config = dict(
    n_layer=8,
    d_model=192,
    n_experts=48,
    experts_per_token=2,
    d_expert=288,
    activation='tanh_gelu',
    router_score='sigmoid',
    lr_router=0.00113,
    norm='layernorm',
    beta1=0.95,
    batch_tokens=131072,
    dataset='wikipedia_en',
)
Below are experts of layer 2 (counted from 0) of a mixture-of-experts language model. Rows are named router (the router's row for the expert), up (a neuron's input weights, with its number) and show model dimensions 0-191. Each number is 200 + 40 x the weight over its row's rms, rounded and kept within 0 to 999.
Before each expert's rows: a language model's description of what the expert responds to. This comes from a sample of Wikipedia text that the model never trained on.

# expert 43
What it handles: Digits in scores and dates. Digits 0 and 2 and en dashes inside numbers, years, dates and scores in tables, such as 23–20, 2021, (0).
router,172,198,155,248,228,250,109,249,290,270,203,221,231,203,196,208,129,159,168,226,218,216,263,216,116,135,178,154,259,166,166,269,270,133,133,214,223,155,233,251,214,226,198,195,106,155,230,247,193,178,196,175,233,239,226,200,160,224,194,233,183,213,138,160,150,189,168,193,228,172,219,215,221,133,159,157,230,226,230,196,234,272,159,184,249,206,201,234,173,154,240,187,203,144,187,239,165,196,175,216,198,201,93,199,178,166,183,232,192,164,230,187,177,236,222,162,157,248,230,203,175,140,256,227,241,186,211,201,183,216,194,229,228,147,178,254,215,193,222,243,230,139,222,174,144,221,302,241,172,121,189,156,197,231,203,172,189,218,219,120,207,227,218,261,179,177,258,193,247,135,229,235,152,123,187,161,166,210,169,228,192,173,126,175,139,221,222,243,303,190,122,212
up1,198,198,187,178,201,191,169,194,206,247,193,240,168,140,165,168,183,183,169,227,160,225,145,139,173,222,268,219,194,201,122,208,212,217,114,267,189,279,191,167,172,260,162,196,198,247,220,203,189,189,142,197,259,206,154,197,90,166,204,184,147,212,168,255,236,232,182,227,222,125,207,239,216,219,201,145,237,194,196,181,203,242,196,192,240,208,168,195,246,142,267,226,179,228,216,149,115,170,267,258,199,137,198,232,216,257,192,200,257,161,200,180,283,196,165,143,79,157,220,141,236,178,185,266,240,204,157,245,202,119,256,209,235,192,238,218,138,215,217,191,179,196,266,179,177,137,258,200,141,153,239,148,255,189,238,143,120,225,190,167,142,232,243,227,190,288,222,192,289,168,193,212,208,162,205,241,202,210,216,272,197,149,171,198,188,209,185,265,234,174,216,134
up2,230,187,176,194,165,252,197,240,149,217,165,241,203,189,168,107,188,216,180,162,203,162,249,224,189,192,179,199,135,194,214,192,232,267,228,127,160,238,207,212,259,253,234,210,187,176,264,201,137,261,193,219,242,159,219,193,203,250,215,216,212,296,198,221,208,240,248,205,219,186,213,175,176,170,135,237,145,161,148,157,211,173,240,200,240,211,202,190,218,172,140,197,224,279,202,142,178,205,210,278,251,204,210,291,191,143,131,248,181,269,294,193,129,234,186,217,173,238,213,220,159,156,194,194,246,247,244,150,254,223,128,193,226,299,228,211,179,236,193,232,250,224,246,224,159,190,159,211,196,132,195,162,110,128,185,140,199,182,143,197,231,162,176,166,168,210,117,221,246,184,181,258,191,275,262,226,203,212,271,157,126,231,169,219,208,211,228,144,201,167,200,110
up3,211,235,183,163,201,253,222,209,253,197,177,235,191,223,251,161,187,195,196,175,216,179,159,166,176,205,208,227,121,235,106,200,204,164,104,245,184,256,254,197,220,204,158,233,209,152,189,262,207,250,200,243,193,200,201,197,218,124,178,172,246,212,162,178,197,141,216,247,201,219,241,249,190,168,112,133,213,214,176,146,57,206,142,191,157,190,214,221,201,233,169,177,230,186,252,202,187,234,166,173,118,222,272,250,190,173,265,229,177,162,197,242,268,143,195,208,242,192,186,264,193,268,147,332,177,132,245,165,210,218,177,188,223,110,211,205,172,223,160,276,240,162,241,211,212,151,197,214,212,202,161,136,249,188,207,69,195,184,237,189,136,171,252,241,183,195,190,182,218,184,171,170,245,196,186,265,175,224,201,154,229,181,206,204,207,233,192,250,268,210,155,152

# expert 40
What it handles: Digits in numbers. Single digits inside years, ages, scores, heights and coordinates, such as 1.72 m, age 49, 2005.
router,200,219,170,172,184,236,196,272,212,216,175,172,187,178,190,135,206,127,222,232,241,193,177,245,130,169,128,173,215,126,270,250,156,217,184,204,142,155,166,164,226,242,154,207,145,226,255,156,233,289,147,209,222,210,220,243,194,238,278,179,244,334,132,162,215,246,164,180,205,193,224,258,177,182,167,174,203,172,213,222,239,213,258,146,199,137,155,232,195,176,227,174,152,139,208,194,169,179,188,175,206,214,145,196,284,215,220,201,187,140,174,169,197,268,241,166,151,215,252,191,183,242,205,242,238,195,125,179,252,186,242,209,186,128,167,235,258,224,173,170,151,147,203,249,171,165,265,235,217,204,260,209,180,150,148,185,143,193,207,181,274,183,178,190,177,271,181,229,202,167,254,210,156,251,178,200,233,210,216,287,215,175,140,186,107,245,245,186,291,205,216,166
up3,170,84,224,193,195,224,197,114,204,220,144,149,197,172,184,176,167,202,318,183,152,245,201,157,177,175,162,245,167,228,236,179,203,164,175,113,205,175,273,207,183,134,243,189,183,234,214,200,198,210,172,283,210,272,203,197,180,161,191,179,194,267,172,232,183,198,228,206,197,198,219,180,181,226,251,237,249,172,267,177,179,194,156,156,212,243,224,183,188,196,194,176,215,176,250,194,164,236,241,267,260,206,212,200,174,245,176,189,229,250,174,174,229,158,225,217,149,176,275,163,180,232,197,262,203,138,227,213,209,258,185,137,229,175,187,201,226,164,221,134,291,232,278,219,123,166,184,262,243,260,148,298,152,182,180,177,229,192,211,143,197,200,125,225,180,194,187,175,171,154,191,207,275,234,157,199,279,260,182,190,219,206,308,216,119,146,264,270,195,225,220,224
up4,187,187,219,171,220,147,240,145,212,244,215,165,290,217,143,273,208,301,156,154,211,178,144,204,201,221,282,286,127,215,224,248,190,152,128,247,229,252,188,179,266,240,177,203,230,178,173,249,194,179,222,125,146,154,215,226,163,205,166,248,144,170,240,214,198,191,188,262,162,167,226,216,227,166,178,205,243,140,202,178,124,203,192,170,229,271,198,131,244,218,226,266,224,238,147,149,302,270,232,245,192,258,199,254,161,184,142,262,208,158,201,189,189,198,146,187,228,154,198,198,174,193,206,226,166,140,234,120,250,215,203,207,251,199,245,233,161,234,130,252,180,236,208,205,174,154,181,159,213,171,152,164,258,228,256,202,234,193,163,224,208,168,219,163,167,298,163,241,206,172,175,191,180,197,204,236,175,212,176,230,196,170,154,171,264,245,160,183,139,256,252,192
up5,194,270,220,196,133,169,192,149,207,252,221,185,190,141,214,277,250,106,193,235,223,140,112,208,228,225,237,176,179,165,131,130,192,168,238,217,282,138,200,169,258,205,197,194,242,178,169,193,197,252,211,212,202,142,187,238,200,298,111,160,261,199,208,179,198,219,133,195,177,187,225,214,200,196,214,197,198,180,175,184,233,124,146,275,271,165,183,205,255,222,180,147,102,193,202,159,256,218,138,194,231,121,235,249,210,252,187,219,185,225,212,210,192,215,205,150,187,191,157,206,163,219,129,158,193,261,205,153,155,273,185,202,186,168,155,258,208,187,147,210,193,150,190,214,213,208,216,196,175,172,218,260,211,190,135,231,209,232,238,205,179,211,256,220,154,203,246,234,225,267,245,134,162,212,179,184,177,253,143,151,242,167,189,174,288,189,236,290,189,142,275,149

# expert 12
What it handles: Sentence and section ends. Sentence-final periods, period-plus-newline tokens, and closing == heading markers that end paragraphs, list items and section titles.
router,159,212,157,216,118,224,202,197,235,148,156,162,129,144,195,147,210,172,235,224,174,144,157,236,232,277,162,197,174,208,197,189,222,247,120,205,164,153,178,216,193,207,188,261,170,211,207,208,244,230,188,184,229,229,229,280,174,242,194,221,211,219,158,218,229,216,162,232,215,175,173,235,133,195,203,131,209,231,316,156,201,214,248,153,140,128,178,160,157,216,125,144,153,184,224,233,193,134,198,173,241,252,220,282,253,206,145,155,224,199,199,184,183,208,177,177,156,230,237,270,113,117,279,214,262,196,177,226,220,251,246,289,213,190,243,231,201,228,131,183,214,229,231,182,161,171,216,219,248,258,245,195,128,169,196,180,154,133,229,182,262,224,233,245,192,219,245,229,138,226,255,273,256,167,186,146,195,161,148,215,228,176,177,197,159,197,167,197,251,217,194,276
up0,159,67,253,236,186,212,189,232,232,192,214,203,158,214,187,151,161,331,196,148,209,174,161,211,240,244,200,241,188,181,234,144,124,254,170,217,165,233,206,144,212,241,153,153,239,158,237,162,223,228,220,183,237,160,217,164,221,260,186,192,232,180,246,130,223,173,132,208,114,213,188,265,132,202,190,182,157,169,140,150,257,216,180,231,223,249,103,111,233,205,204,165,241,138,200,195,210,177,185,168,235,234,144,283,172,200,205,189,254,193,189,187,145,193,222,214,273,235,200,196,239,229,209,213,161,198,224,190,207,181,208,335,156,229,183,253,235,199,181,157,162,230,63,203,160,193,160,269,195,134,227,175,174,207,248,194,182,236,215,187,196,168,183,259,216,173,267,222,172,206,254,216,190,173,209,235,205,194,179,184,197,182,231,165,233,162,174,219,258,168,234,211
up1,201,199,266,212,246,205,157,289,223,231,185,254,189,131,188,215,167,243,243,149,172,204,178,195,259,201,157,147,235,183,251,265,211,258,192,207,179,146,186,190,189,165,183,144,178,198,188,182,143,241,139,182,189,208,155,217,220,176,216,203,242,214,135,179,221,226,208,204,232,207,247,198,174,134,267,301,152,203,166,195,202,175,209,231,187,197,192,223,203,191,179,177,166,204,143,289,221,56,207,171,226,186,225,209,199,251,166,242,216,205,111,147,229,259,147,256,243,194,199,191,183,186,227,199,215,207,227,185,296,228,201,184,238,199,203,192,203,215,179,157,279,240,262,212,181,153,222,225,253,211,204,194,139,113,174,234,175,238,154,109,278,241,253,136,130,200,190,211,252,138,266,208,149,138,145,221,165,254,170,189,192,224,194,193,283,130,214,180,244,157,212,262
up2,166,211,208,136,196,197,216,251,216,169,118,191,197,137,172,158,199,232,229,253,221,191,258,174,212,159,218,214,170,233,188,198,230,239,218,193,203,158,211,262,213,244,210,132,193,204,241,247,221,182,201,181,94,218,272,270,158,259,220,220,178,147,190,221,190,156,285,160,196,205,241,177,197,179,181,110,196,203,267,148,180,274,209,172,102,191,159,204,194,207,225,230,211,170,266,250,224,194,144,127,194,248,192,235,235,261,248,168,125,231,147,174,122,133,204,228,187,212,173,194,227,151,139,150,151,217,167,210,278,245,227,196,213,201,223,220,224,210,168,197,183,232,250,241,191,232,198,232,191,259,263,177,270,129,247,134,210,190,233,185,200,234,125,144,217,177,282,224,230,78,227,174,262,115,246,213,190,215,202,265,194,213,189,230,185,218,180,187,237,157,223,220

# expert 26
What it handles: Prefix-following pieces. Word pieces right after prefixes like un, re, ex, inter, over, as in un-ex-pected, ind-ex, pur-port; also school, people.
router,107,155,252,218,136,171,171,249,254,292,143,108,269,164,259,195,232,190,207,191,244,220,150,236,123,172,151,168,241,133,199,269,248,184,167,170,128,161,126,191,255,171,204,232,216,199,186,175,221,206,216,193,176,201,234,215,204,257,282,176,230,255,128,207,195,180,219,178,161,188,249,146,161,163,217,163,239,217,172,164,170,258,195,166,241,209,183,234,250,105,143,190,185,174,243,262,255,209,249,200,208,212,223,220,185,188,196,251,218,212,197,236,187,228,156,223,199,121,224,208,119,164,222,230,216,183,200,226,212,152,245,221,247,100,188,177,189,241,206,175,143,199,172,162,224,173,214,233,173,164,229,181,160,162,198,200,220,161,217,207,212,99,238,203,187,249,322,199,228,184,234,213,180,226,180,270,207,194,232,271,116,171,174,168,213,169,249,238,192,195,174,139
up4,206,203,154,247,209,169,170,283,230,239,127,250,153,187,203,102,194,283,272,165,195,252,170,183,126,211,210,196,213,192,159,207,218,203,241,182,161,186,141,225,195,254,132,154,200,270,238,252,200,80,191,144,88,218,218,167,138,187,145,238,201,179,251,161,233,190,206,141,185,193,235,211,215,182,185,253,171,195,233,211,254,184,164,238,235,203,199,222,218,204,229,237,168,219,226,214,224,226,189,243,195,155,214,263,193,161,199,223,162,157,224,172,260,215,196,196,190,148,229,274,218,230,188,225,236,205,198,264,191,193,224,150,267,174,198,183,148,156,194,211,159,221,186,273,154,228,265,217,210,253,253,232,165,125,159,116,250,210,141,193,188,229,224,194,211,155,200,180,249,192,207,128,274,304,267,268,202,173,183,195,211,276,241,236,215,162,232,126,184,207,211,240
up5,170,196,251,207,269,229,205,209,172,208,221,156,224,194,220,197,251,290,188,164,251,213,125,162,218,173,187,174,187,125,240,231,186,237,185,178,127,202,240,220,119,245,189,245,237,191,182,205,258,200,170,133,188,229,172,213,223,221,185,181,160,221,224,161,211,149,180,258,230,153,262,148,216,197,124,159,186,197,238,213,181,189,228,164,215,182,111,209,203,211,316,223,109,160,225,215,176,203,238,185,247,226,208,214,233,114,149,192,147,243,205,133,152,253,225,204,224,260,224,149,209,234,180,168,174,266,248,204,142,183,259,200,265,207,202,196,231,165,206,167,195,272,251,154,221,208,192,230,247,196,159,164,234,146,209,204,220,211,174,174,142,184,132,242,300,187,248,234,171,175,289,213,222,178,214,285,102,199,275,139,173,189,225,154,154,253,220,231,160,187,229,157
up6,158,208,219,165,196,147,157,237,216,215,217,230,207,194,132,182,200,176,204,274,183,176,197,195,270,134,164,184,197,224,166,169,192,235,204,150,163,229,256,231,174,178,174,225,176,193,234,160,224,209,229,243,160,168,148,238,163,206,197,190,212,245,194,153,249,267,172,219,182,144,195,162,138,227,158,159,125,141,198,263,80,189,203,148,152,127,233,173,156,170,134,199,205,253,254,229,223,143,157,174,138,197,216,245,198,218,252,202,177,193,265,177,155,248,213,103,194,230,241,160,244,251,171,219,182,245,106,182,93,177,228,180,169,232,242,157,259,226,160,239,164,244,220,199,254,267,233,242,264,176,227,220,278,247,151,171,195,200,161,159,242,201,259,223,245,188,236,224,231,239,205,143,208,200,181,180,251,120,253,222,198,129,226,152,222,225,244,214,128,224,170,173

# expert 41
What it handles: Copulas and auxiliaries. Verbs is, was, are, were, has, had, been, plus as, which, also, and -ly adverb endings like historically, normally.
router,145,193,225,273,210,165,171,211,197,183,243,211,193,163,245,206,245,103,247,239,206,219,148,138,141,210,201,257,161,162,213,239,256,234,179,201,217,213,123,210,246,209,145,259,191,188,209,226,164,195,148,179,192,257,197,201,221,162,248,165,160,275,118,271,179,262,201,240,255,213,236,228,153,152,166,206,195,154,257,232,184,131,182,149,263,163,146,229,129,247,168,161,130,146,215,230,211,158,156,175,216,131,170,235,187,160,249,136,196,257,261,195,188,258,174,165,223,242,264,156,166,195,183,137,221,233,139,239,221,152,268,204,180,138,273,151,222,186,183,187,257,191,214,263,145,169,233,207,213,213,219,180,181,202,217,205,259,175,186,214,201,235,156,193,209,241,244,92,189,161,248,230,164,167,107,220,225,148,177,258,217,182,145,181,206,224,214,190,233,210,250,241
up0,225,169,149,200,188,218,127,165,224,178,144,155,120,170,238,192,201,205,197,207,209,213,212,224,162,211,245,100,244,182,226,162,204,144,218,189,160,145,126,135,201,186,137,159,218,196,176,188,168,198,227,245,258,233,251,215,248,222,268,209,272,255,111,132,185,165,192,188,184,187,247,221,199,187,188,158,187,280,232,242,221,173,249,191,190,285,147,188,253,180,256,122,192,179,190,152,266,241,117,155,187,209,223,187,187,237,208,168,236,216,211,193,145,159,200,228,248,275,236,240,168,215,226,218,179,216,190,212,289,247,246,158,242,152,126,194,262,189,188,189,151,157,192,181,184,179,207,195,184,174,208,91,290,216,233,264,263,168,204,181,201,215,207,190,212,139,248,175,228,222,170,262,214,178,222,228,223,240,241,237,104,251,286,180,147,216,181,221,151,235,194,171
up1,225,149,204,249,173,234,169,276,194,174,180,266,191,277,177,177,169,209,207,207,241,227,200,123,202,242,171,224,200,231,206,92,242,120,239,153,173,169,188,201,204,239,196,199,171,256,214,211,216,187,213,184,171,239,172,205,96,108,217,235,107,215,187,112,209,199,188,235,193,172,216,217,181,157,153,236,130,245,209,239,139,224,217,140,256,287,224,266,142,145,152,247,197,312,236,185,141,184,216,268,180,203,221,167,187,235,212,258,268,197,180,245,242,220,222,173,168,211,204,219,243,157,194,200,242,159,153,250,232,162,193,186,252,159,176,226,181,191,252,150,236,222,234,181,170,180,226,188,246,131,214,243,170,157,183,208,220,237,226,163,185,251,203,186,185,218,187,214,228,141,234,202,189,301,215,150,212,182,118,303,160,221,159,211,194,186,186,236,266,210,165,149
up2,261,139,202,194,239,261,258,201,181,271,209,161,234,187,198,182,177,184,212,244,182,201,239,225,247,248,206,282,176,159,193,228,178,272,182,241,214,274,215,203,233,225,232,211,244,186,127,193,218,176,225,198,147,193,299,261,158,213,246,244,229,154,250,206,252,219,110,155,200,269,216,270,194,193,231,138,164,216,175,182,104,239,166,155,128,193,193,196,222,99,237,228,237,195,191,179,251,240,158,193,259,257,147,255,188,200,219,168,214,150,259,166,187,224,260,217,169,169,149,208,121,226,196,195,171,139,213,161,185,160,205,191,167,152,241,175,198,166,151,163,219,173,247,275,250,180,213,220,154,191,162,170,257,158,298,147,187,167,159,176,207,197,143,219,137,229,156,174,163,150,202,239,188,174,230,224,172,226,216,267,151,158,153,121,196,168,181,213,246,215,197,260

# expert 11
What it handles: Infinitive to and auxiliaries. Function words mid-clause, above all to after allow, due, able, plus be, can, would, not, into, than, through.
router,184,203,195,165,246,261,159,217,180,228,173,173,160,125,202,125,216,187,172,249,294,252,177,140,163,197,179,132,237,165,155,211,192,254,228,233,203,181,144,218,174,158,117,210,221,246,223,227,272,201,165,200,114,160,227,195,107,205,212,179,227,258,179,259,158,176,182,218,269,145,162,213,199,174,206,220,151,133,256,209,287,272,209,219,233,159,169,184,171,252,210,225,259,152,181,300,123,195,143,126,269,191,200,192,271,242,176,192,204,145,162,144,225,210,166,161,175,243,233,229,181,186,235,291,191,233,163,203,195,234,231,274,190,176,237,215,262,164,190,190,185,239,225,220,212,205,187,223,177,133,179,192,165,162,146,231,212,135,206,204,196,145,205,232,200,203,262,154,153,165,197,274,158,161,237,244,231,230,180,225,233,231,102,167,214,181,157,217,198,190,220,204
up0,246,193,194,221,210,229,206,146,227,160,246,151,207,139,147,122,122,247,191,240,201,193,207,190,188,215,153,154,223,205,197,204,203,245,158,270,162,186,184,163,184,198,262,209,207,173,265,113,249,273,158,222,124,173,200,191,213,244,321,198,178,114,158,216,196,188,261,201,244,175,252,209,197,171,179,224,175,137,146,264,253,234,145,161,145,226,227,171,194,226,201,215,246,183,195,230,203,188,172,238,206,216,190,252,208,166,197,170,186,164,257,147,238,271,164,212,146,187,184,244,228,159,221,170,146,140,262,174,164,180,227,222,205,215,186,157,158,233,146,230,184,200,194,286,230,158,178,295,238,255,238,172,208,154,232,176,214,201,193,203,227,223,117,254,204,240,192,243,118,174,193,183,189,232,202,258,242,177,99,249,206,267,172,136,134,185,237,256,229,251,166,152
up1,152,157,159,161,205,218,134,222,270,194,201,202,177,265,190,239,234,252,196,216,186,152,190,207,165,246,171,220,243,120,149,187,201,163,256,192,299,151,197,148,193,172,306,241,233,131,273,223,219,223,131,209,189,226,131,137,222,122,218,197,246,158,160,223,213,166,236,222,225,146,236,159,110,188,204,149,158,302,199,197,212,186,162,188,238,204,124,180,172,114,205,205,243,156,234,213,202,199,207,238,192,219,164,215,256,242,199,213,164,132,231,236,164,303,250,233,158,153,217,186,147,239,205,177,234,178,170,224,213,273,278,150,219,174,184,218,201,225,196,180,161,201,171,183,194,288,258,180,185,137,186,292,259,177,262,207,232,140,229,226,199,145,147,261,226,175,208,188,208,189,212,208,224,249,161,217,197,196,194,206,276,233,207,234,217,217,225,219,223,163,211,161
up2,227,248,215,108,105,175,197,214,248,210,230,173,258,180,168,146,187,201,172,234,200,185,163,237,280,180,132,177,224,211,145,223,109,261,178,221,130,141,240,196,208,203,191,267,164,140,230,221,195,182,275,232,225,206,193,207,171,198,220,246,237,181,214,163,184,235,195,215,243,305,150,221,189,225,148,206,199,192,236,149,191,194,164,232,171,169,250,224,275,158,136,166,184,278,99,204,195,260,197,244,230,224,180,203,232,187,182,162,107,225,123,161,178,205,196,121,211,239,193,187,275,127,215,215,208,230,235,212,238,186,194,164,174,209,189,169,229,196,217,298,202,140,183,198,247,226,189,252,260,256,182,175,160,258,276,212,182,141,209,289,182,215,195,210,289,201,242,122,161,220,217,156,205,208,183,163,185,168,227,247,259,198,199,251,174,177,209,149,208,230,223,206

# expert 42
What it handles: Capital-letter codes. Capital letters inside abbreviations and country or team codes in sports tables, such as URU, VIE, NATO, MSc.
router,220,258,160,251,266,261,143,177,188,248,256,225,213,163,206,174,244,131,210,189,257,143,196,166,194,149,238,199,231,172,260,261,260,175,203,185,177,165,120,233,227,254,153,220,170,144,208,224,239,271,248,181,209,162,159,202,151,202,259,193,201,202,231,138,251,218,183,230,190,247,199,261,186,154,258,239,193,128,195,203,243,201,235,241,267,150,126,132,212,196,239,278,268,111,181,193,153,193,180,262,183,241,143,226,223,166,190,213,239,243,142,186,220,240,189,155,160,229,252,260,126,209,230,249,208,185,157,171,248,86,247,165,246,185,254,199,258,151,234,204,189,185,210,196,173,226,194,199,189,214,249,220,196,131,242,178,189,162,215,222,176,214,203,234,225,174,250,173,197,190,238,164,260,209,148,161,251,177,193,223,281,193,198,144,96,185,203,186,235,217,256,199
up0,228,157,148,179,234,247,207,219,148,278,126,136,225,191,181,140,221,205,221,165,209,181,240,145,234,188,207,246,260,116,188,196,186,214,223,205,175,199,243,154,245,168,236,270,217,159,83,240,130,236,206,166,182,151,230,200,212,242,230,235,142,226,196,163,173,164,248,188,293,146,271,235,125,202,229,151,224,198,212,248,224,190,271,156,230,214,162,201,215,225,242,277,265,179,150,247,207,232,128,185,200,181,232,207,214,194,246,215,153,167,205,184,229,227,223,237,214,148,210,215,167,163,183,209,147,186,286,221,226,264,197,266,147,230,212,222,270,226,232,164,237,188,165,220,188,217,196,170,206,212,196,198,176,164,235,115,197,170,176,193,145,91,117,189,140,194,257,232,155,165,199,158,223,153,193,149,217,151,230,174,261,197,159,303,197,218,166,203,193,189,241,244
up1,193,170,212,164,247,208,197,244,197,178,277,277,246,263,198,182,227,241,202,191,165,228,219,180,247,250,200,191,226,246,206,261,248,212,225,180,251,177,130,305,187,216,186,226,180,122,297,144,187,209,233,196,217,175,248,232,141,219,201,249,187,166,203,271,138,137,194,200,172,159,156,162,217,162,185,154,213,244,171,210,251,218,254,209,212,171,231,232,219,172,209,241,156,166,191,270,219,152,164,206,202,229,199,182,184,139,172,180,178,179,182,245,157,179,190,171,234,203,228,122,250,193,206,241,244,136,173,124,206,242,163,234,218,228,188,191,235,217,189,197,236,216,209,187,114,244,133,165,159,216,136,272,182,243,180,185,141,158,92,219,185,151,146,221,213,207,286,107,255,206,164,218,129,232,252,214,261,223,134,216,211,292,229,195,159,197,161,278,234,205,179,168
up2,188,201,166,214,185,218,127,267,256,179,151,212,147,212,253,245,203,303,128,148,209,161,285,247,252,231,227,112,159,203,234,197,222,194,273,225,241,140,199,135,140,206,209,229,190,182,196,248,222,209,148,188,189,182,169,275,210,179,165,208,182,209,190,230,180,232,139,232,195,200,201,193,238,207,239,216,181,205,225,178,238,196,186,226,198,295,240,192,210,170,225,147,208,82,154,186,95,249,246,190,191,194,196,249,249,287,169,192,205,239,199,184,134,179,234,101,208,138,216,213,240,162,199,199,202,175,261,167,214,154,242,223,226,181,167,172,233,126,215,187,149,177,160,203,168,142,181,235,205,222,231,121,202,131,245,169,218,142,288,208,194,162,189,204,197,239,224,185,197,149,170,199,191,149,209,171,259,224,293,196,199,264,267,169,249,185,151,216,174,245,220,157

# expert 25
What it handles: Initials and abbreviation periods. Capital initials and periods after them in names and abbreviations, such as Z. P. Polk, W. McConnell, S.K., Mks., plus some sentence-ending periods.
router,166,118,182,190,193,293,163,190,233,222,185,265,270,126,214,105,117,181,214,150,227,181,260,169,216,117,199,228,166,196,173,242,189,189,231,228,156,215,143,209,248,213,231,304,232,218,287,176,247,188,176,150,227,167,193,197,169,238,272,171,216,185,141,148,250,165,141,223,294,181,209,231,188,219,204,178,240,161,247,156,248,234,248,180,274,116,209,155,271,207,152,218,199,134,215,141,242,181,202,180,168,202,147,191,173,186,178,257,185,204,186,172,235,213,198,187,192,227,298,178,207,230,212,246,199,237,157,195,237,263,248,247,173,160,231,224,185,171,204,205,171,170,193,177,187,181,187,183,230,211,187,211,206,159,180,153,163,180,199,236,236,152,260,193,228,229,233,247,170,157,259,182,139,133,232,185,144,261,165,254,210,200,211,108,176,247,226,236,273,164,210,237
up1,188,225,178,177,201,234,187,233,209,210,242,240,187,271,199,138,184,186,244,239,193,181,165,263,191,186,158,194,117,242,164,224,192,214,205,91,185,171,149,141,154,174,149,200,263,170,219,173,203,212,246,280,220,197,197,145,188,219,267,182,214,227,132,166,225,225,161,168,206,221,173,225,176,211,165,180,134,244,225,282,178,240,168,233,155,207,163,220,249,235,146,170,214,290,220,116,176,168,203,229,187,190,166,222,223,204,285,168,184,203,194,217,107,135,226,142,190,201,171,215,262,220,200,153,243,251,161,175,134,224,200,212,202,280,239,263,283,177,161,207,162,173,173,141,224,281,211,216,220,219,166,233,149,219,212,245,272,225,201,199,250,279,195,223,188,251,238,217,181,177,196,186,181,177,235,113,206,199,200,260,178,175,81,128,152,221,253,183,195,270,241,173
up2,270,245,267,212,262,103,198,223,281,306,221,201,228,198,174,240,268,238,224,230,199,222,278,199,202,223,200,230,240,205,227,197,173,211,222,202,257,149,237,178,214,216,280,246,190,97,225,222,176,235,243,291,229,178,209,199,209,206,130,219,202,233,261,179,182,223,177,265,161,277,192,220,238,206,166,196,243,212,196,217,209,188,194,159,162,184,200,99,141,203,283,154,219,148,187,140,256,92,187,175,153,171,169,166,206,132,246,207,203,198,174,172,159,137,221,252,214,217,183,168,286,204,162,157,166,207,164,194,190,225,207,174,172,189,207,245,221,127,153,216,175,247,198,168,173,167,218,234,186,186,166,152,208,217,171,237,193,188,153,201,243,236,179,172,217,217,228,182,222,115,154,157,135,106,164,157,224,250,234,235,225,280,164,201,237,163,257,170,170,214,207,188
up3,252,157,245,189,215,198,184,145,227,194,195,267,226,246,138,128,191,171,207,193,181,153,274,137,260,204,158,208,245,153,221,159,192,127,238,292,136,182,139,201,232,258,183,165,191,171,251,226,149,176,152,103,123,212,152,111,194,235,263,126,222,250,174,182,212,124,188,192,236,169,152,241,111,245,232,200,174,175,180,163,188,265,207,189,194,202,206,114,128,217,203,212,255,173,244,234,219,161,190,202,222,162,227,239,222,187,198,282,244,144,165,225,232,281,271,209,244,175,259,112,176,197,219,219,185,212,245,244,223,190,199,171,245,224,216,240,227,191,201,204,200,217,130,171,153,232,186,205,198,208,226,225,245,219,195,175,197,229,153,231,265,141,246,198,241,208,197,217,215,217,178,218,206,249,238,260,200,255,214,258,195,247,145,162,168,170,243,185,298,212,199,192

# expert 37
What it handles: Team and slash fields. Slashes and labels in infobox career fields and coordinates, plus nouns like team, club, album, species, such as Southampton / 77 / (Gls).
router,140,177,183,291,233,171,131,211,222,222,213,209,162,146,202,106,221,196,192,185,269,145,276,116,199,215,187,223,201,131,208,170,215,191,144,133,247,155,146,222,182,222,138,204,246,205,213,189,206,172,182,212,275,221,152,201,211,220,284,109,209,275,196,215,147,228,98,189,224,202,183,235,187,143,229,232,235,245,218,188,293,175,213,191,274,188,175,141,193,138,239,198,260,182,194,220,173,188,227,172,170,157,182,197,138,275,184,173,216,202,210,257,209,179,231,188,235,187,187,174,177,157,264,219,178,193,175,194,260,175,201,286,258,167,148,238,243,221,248,228,207,193,201,252,106,170,267,222,235,198,239,237,219,233,196,235,259,159,211,199,234,252,183,207,196,258,193,152,152,203,204,228,199,108,216,220,174,203,235,281,215,255,174,124,151,197,185,238,183,244,162,156
up1,165,121,232,161,219,188,201,132,231,134,138,264,156,195,212,211,150,286,237,175,120,142,155,162,173,205,151,208,171,181,229,189,212,175,223,164,201,90,144,239,171,249,206,185,232,224,224,199,227,148,251,176,208,213,142,261,195,233,221,245,296,192,146,202,223,278,303,227,216,181,154,191,205,190,228,241,241,223,170,261,243,253,191,239,207,182,238,210,157,232,249,164,205,174,204,292,183,149,244,247,182,179,147,237,188,239,255,180,215,238,232,208,139,200,187,194,282,215,241,194,208,273,260,211,135,215,252,183,204,212,255,198,163,163,129,180,227,173,171,236,63,261,242,186,152,185,206,171,167,176,182,234,215,156,224,190,243,211,183,171,207,183,245,193,246,209,189,154,149,180,227,253,158,212,215,215,154,206,189,232,262,145,197,190,179,239,168,249,264,185,194,215
up2,165,212,189,193,238,162,191,223,264,219,260,110,200,182,166,190,131,180,180,223,167,200,210,205,246,191,123,204,253,218,205,195,147,171,131,184,205,257,205,221,203,175,196,178,257,223,236,190,227,230,163,137,306,201,229,213,122,236,234,158,221,213,164,214,258,223,198,208,191,135,239,231,206,233,196,155,231,229,213,133,179,243,168,166,222,213,123,234,142,263,200,199,107,206,180,161,222,146,262,293,175,151,262,229,172,215,132,227,144,126,151,179,198,180,151,219,158,190,226,184,201,180,250,145,175,198,170,182,165,148,167,209,188,211,186,205,272,215,220,250,183,123,246,175,233,188,209,192,229,179,229,191,231,195,177,173,205,155,138,273,204,193,228,217,156,153,212,127,204,233,227,219,209,206,161,107,198,250,240,218,203,252,172,267,275,178,110,123,294,220,229,264
up3,174,189,207,174,216,172,173,163,275,184,193,241,272,191,195,182,152,199,210,255,184,231,241,196,184,183,223,192,204,159,268,132,182,206,134,244,240,163,139,217,232,243,238,200,256,177,212,179,177,202,194,184,216,175,202,182,216,259,176,153,187,220,145,249,224,315,253,200,152,250,188,160,130,224,173,222,246,147,207,197,147,237,200,231,215,169,193,214,218,215,264,207,244,141,229,187,292,188,50,132,189,194,227,265,236,143,189,195,222,229,205,182,238,216,233,231,197,199,247,154,158,192,243,112,267,199,124,153,195,181,248,139,225,217,119,258,225,230,158,184,184,212,218,218,267,252,227,194,176,167,250,153,193,145,200,203,171,130,126,239,231,151,199,165,180,198,172,204,207,129,144,162,242,230,240,216,162,148,253,270,207,128,204,222,239,186,142,250,233,171,164,189